Experts of a small language model.
Size: 8 layers, width 224, vocabulary 10401.
Below are experts of layer 5 (counted from 0) of a mixture-of-experts language model. Rows are named router (the router's row for the expert) and show model dimensions 0-223. Each number is 128 + 24 x the weight over its row's rms, rounded and kept within 0 to 255. Numbers have three digits each.
Before each expert's rows: a language model's description of what the expert responds to. This comes from a sample of Wikipedia text that the model never trained on.

# expert 51
What it handles: Dashes, slashes and periods inside scores, year ranges and abbreviations, such as 7–5, 1988-89, N/a, p.m.
router:096110120137137123099123132111129144145130147146131092135113169127138158120154164179088119123149127114119115135083096154098098114159130104106112142141157119108092114115166143139128118154136080109144103162108169099117116100164102096172133141098111108120158160146096123154134113110109129126126143120127129134161111118163118150129084118136101141125109120107150143123082156159141098138124095107173161140127123095100136153138119114109125139121143073085133123104125137097125157168144140131154112117152125203122070128156119146123124147107141147070145100112084084174118138079099168155159128156158138124143112153147107149109126127145176144132091133133142168108158122107154071095135

# expert 32
What it handles: Table cell separators in header rows and separator lines like |---|---|, plus section heading markers and infobox field breaks.
router:106115153147103118148134155113123090135136128099102109156069087160140167129123087119095116114100213115129126122128130109131113128150095127153144150116165121086137148134168086132142106112147112127168119104120122145102130127112141158157146073147131119101129102113093126131115121073162145138123142143088124146152110154171151138109079074118097077147111101130134135150109168145107119191136100140121158113133131123131066148113126150077091135108118125095122126111143126110127131105134154154164110119132111130124132171151140118112134117161089125123133156146118141151131144091151153126111149138138141104113175170130145074131118114168151166158135155166154123138169112134152151131129

# expert 46
What it handles: First syllables of personal surnames and given names, often Romance or European, e.g. Mar, Sal, Bar, Der, in cast lists and credits.
router:134137121133117128120119164082121071156119125086155106135138127137137119158153118138102136105114132080141113091127116160111082129153118142120126175154153131139132146080119137202141102147127137111163136111139170133137101147112118130144130106140102115125139177113104114166160127094102146129110143118097130161157108162127091139123112115118153104137116118161165125130125176073153102134144132110148149135170128116072110177114095131120085131096100126139125123117085182111102102166080108105097112098105122174146116099145126118089133175157121113112134134195089095128150146125143120114156127129143120130130168123146126133157127135156175138149113106146134154130169161122166124132109

# expert 62
What it handles: Ending pieces of non-English names and places, like a, an, ville, shire, burg, idae, e.g. Nakashim-a, Brookly-n.
router:128081175119108146104150141128168091170076115117141111121112153121156143093115140153117142107103164122162120156135082123112121102140155126125130169121164154116131079125149121172136128107140125088149153096123147105097137097121125134164122147122106151102123133146115177163172147116137130126108135172137100153163113171183086110146104107144137133157095107118157111122148156122074143132141118160138103124148095122066084140154097124116076125148094117114135125092119131148117161132103106099124137081130152123141129140122099128105135118162102146115153135178103123143145131155163118121152108105148159077156151111123152118170124150140131130166107141135096166097144137147158103102116

# expert 36
What it handles: Articles and possessive determiners in running prose, mostly "the", plus a, his, their, this, another, usually after prepositions like of, in, to.
router:118104122108120150118150118116141073120062081119163125155097171116119195102117125110078109140111170126171065152133080133113124128131104151123107147135143146143104139095128126144127109099113127106149128121116138109138094093168132151126153136118129106147100144126083110123168128106124140126114145113105162119098129138126101122137099092081109135129159135108122161120059184104116085148154108173130135172140102142126102172185148147137128093157107116080121134136119105128123136116135090135161111105131113174109143158129142132115095166144142170101120167162119114189122139092134123142129092119160118129110131156136140119137111169157145134133131139137146137111152150124145124122126

# expert 61
What it handles: Prepositions and linking words after a noun or verb, like of, to, for, with, during, because, before "the" or "a".
router:157124113143136108106116174138174121124069092144112110155122136146118110073132129118092095162108158123144105158122111120090116119120138140108148163182144126148119134125138102144123097085148121109151143105122172146156109123143140109161106167139133138125110122101094090167141144110147132133081144170075155160130156115143127157122118066116114120103153146127173119147137184153093064145102110145153140139128142109122101140142135140095114141141113122103115131130052173177129160124104135157155112085106097140130142156151164121085156114097102141135125140148126120117112135094162175130144115134154138114129129129126160119162112140170142140151139114128116160098123136124133088120104

# expert 30
What it handles: Middle and opening pieces of unusual surnames and foreign names, often capitalized (Ch, Sh, Zh, von, De, Van), e.g. Closterkeller, Eichenbaum.
router:103110124127132113175111096139149106143111133105166119116113150130147143085144145146084118151163133101162107163139114140083113170176121159094134179111144150127096155095180095151126135135137091095126136137110177112134152080140161155150096107115126124115120111100079144140150159108120134159119143128104149141097100128130060156135105125081127097128129117090152128096122131123134100142142100139152121114142118102086123112188116139126088128091139092141171146142117163096160175132122116156155127117099129150134127104142104091094108162152101122116115147151104157123120151109109123101168161116170141119163151088161119100107116119133168132136114134149107151126167136105137120113125

# expert 9
What it handles: Pipe separators between numeric cells in sports and results tables, plus dashes, slashes and semicolons in list data.
router:100129100135117129135127152112151096144093159140134052131083119156135103125133122145126146123113162125170092119099104118111103123148117105152095134155144146138096147099147136123169161122113095139157141101101155125125111084166170122166150127107101137119120130117058129174143126132155146130087143148133121110156135123122096133129090057103108097129125102112149123153109140130127147149117099152152123164125131089114123159142144111140096165099101089096130108083129114115090145149169130115179136109103129154146125148159157150122101181123133152118143165115115132166152128114126159113176137095117174107108147140152091109133128129144151174166129131172136157105161152116130100132146

# expert 49
What it handles: First names or their opening pieces, often in tables after a pipe or country code, e.g. John, Robert, "Jam"ie, "Ron"ald.
router:128133102143118104121135118100125090140119118085124127145089104160132126109156133109070140114107155130141095121174125152127111141100127140149139158133110125104103154091166132146155101157133102142161111145101132143129110114129162144147090124145101145110099134105104151165145146115122140163113166123066127143149124157118104179109096094127123138148125079127161131153108163109138088145098150165170136116117135116080120169148099155085106165155150117106133126132101118143108142145118120115134083080153122138133119131183122127114094141163140139109149152154113163124133160123122119084125095115148158113102167157124165115141096122134171157157116118171120198095144162096163108110118

# expert 63
What it handles: Pipes, colons and commas that precede a value in tables, infoboxes and citations, such as Licensed by: NA:, ISBN, by.
router:128093078137072103129121137132131089150080129155148102125066108134151127110109093156103090127120183109157101130085105145100123080138154176163148161136133139106155124082161116129135120118122124094141170115118134159123083111169140106163103161152107138114090132134102132145159157109137101149120122128089145143147152110163111136126085115102105086144143095107143099132162152153113095158091106134149148147109141142117112190119114136134118136156141114067126088109106099135101166127139114130133129135099162105142120139121170124110149159128134138113147160172118131114139138120144145134144130132092161107116137154125114133137145131193188151126144100139117159136156134131115122133112

# expert 24
What it handles: Punctuation in tables and numeric data: en dashes in tennis and match scores (6–2), colons in track times, section-heading "==" markers, math sub/superscripts.
router:107149140119098093140140127164125103139129110158130129106132123114145172119167128159089128120118159136141093137119131119092096112146141129141107140149148156127084148116145094138121093147116100115134130144148128129141130105127122120152123140149159134108128167145092129187137180084126117149160148143088138132137106100129107164110068108139125105121127150148103170134093156124087093127123085127167129123154145139129120108110112165118125110116106093089131119090132112113123142113162107100171107111144126171136099129124123160137088176102143104072159173170099122156139120099168177114176162165167160151116134133171118136158096092132159125164100123133088121112158145113110088125143

# expert 26
What it handles: Frequent words like the, and, of, to, and military terms such as Royal, Army, military, in biographies of officers, commands and honours.
router:150098152139098110118130189104129076118105101127108097115108128112120139142135097122111120108139115094130088111119111111107102122139131157141127130186143182161113115107121134152135114126105122126162147150108181109125089131123122147111145162126105117150143126127094115140164114138145129171104121142134144129122121127143112125156125123112155123111144116121183125130097178131107080120116087113143167106112132092109091153191129131099119132118105103083127120099086154167149093110128118107173118123129117174142102180146159148107137167089064121104128154116115118141123129066127147116190107136161114085135147113151120101148108172142168134123151133148127153116177141108157132133148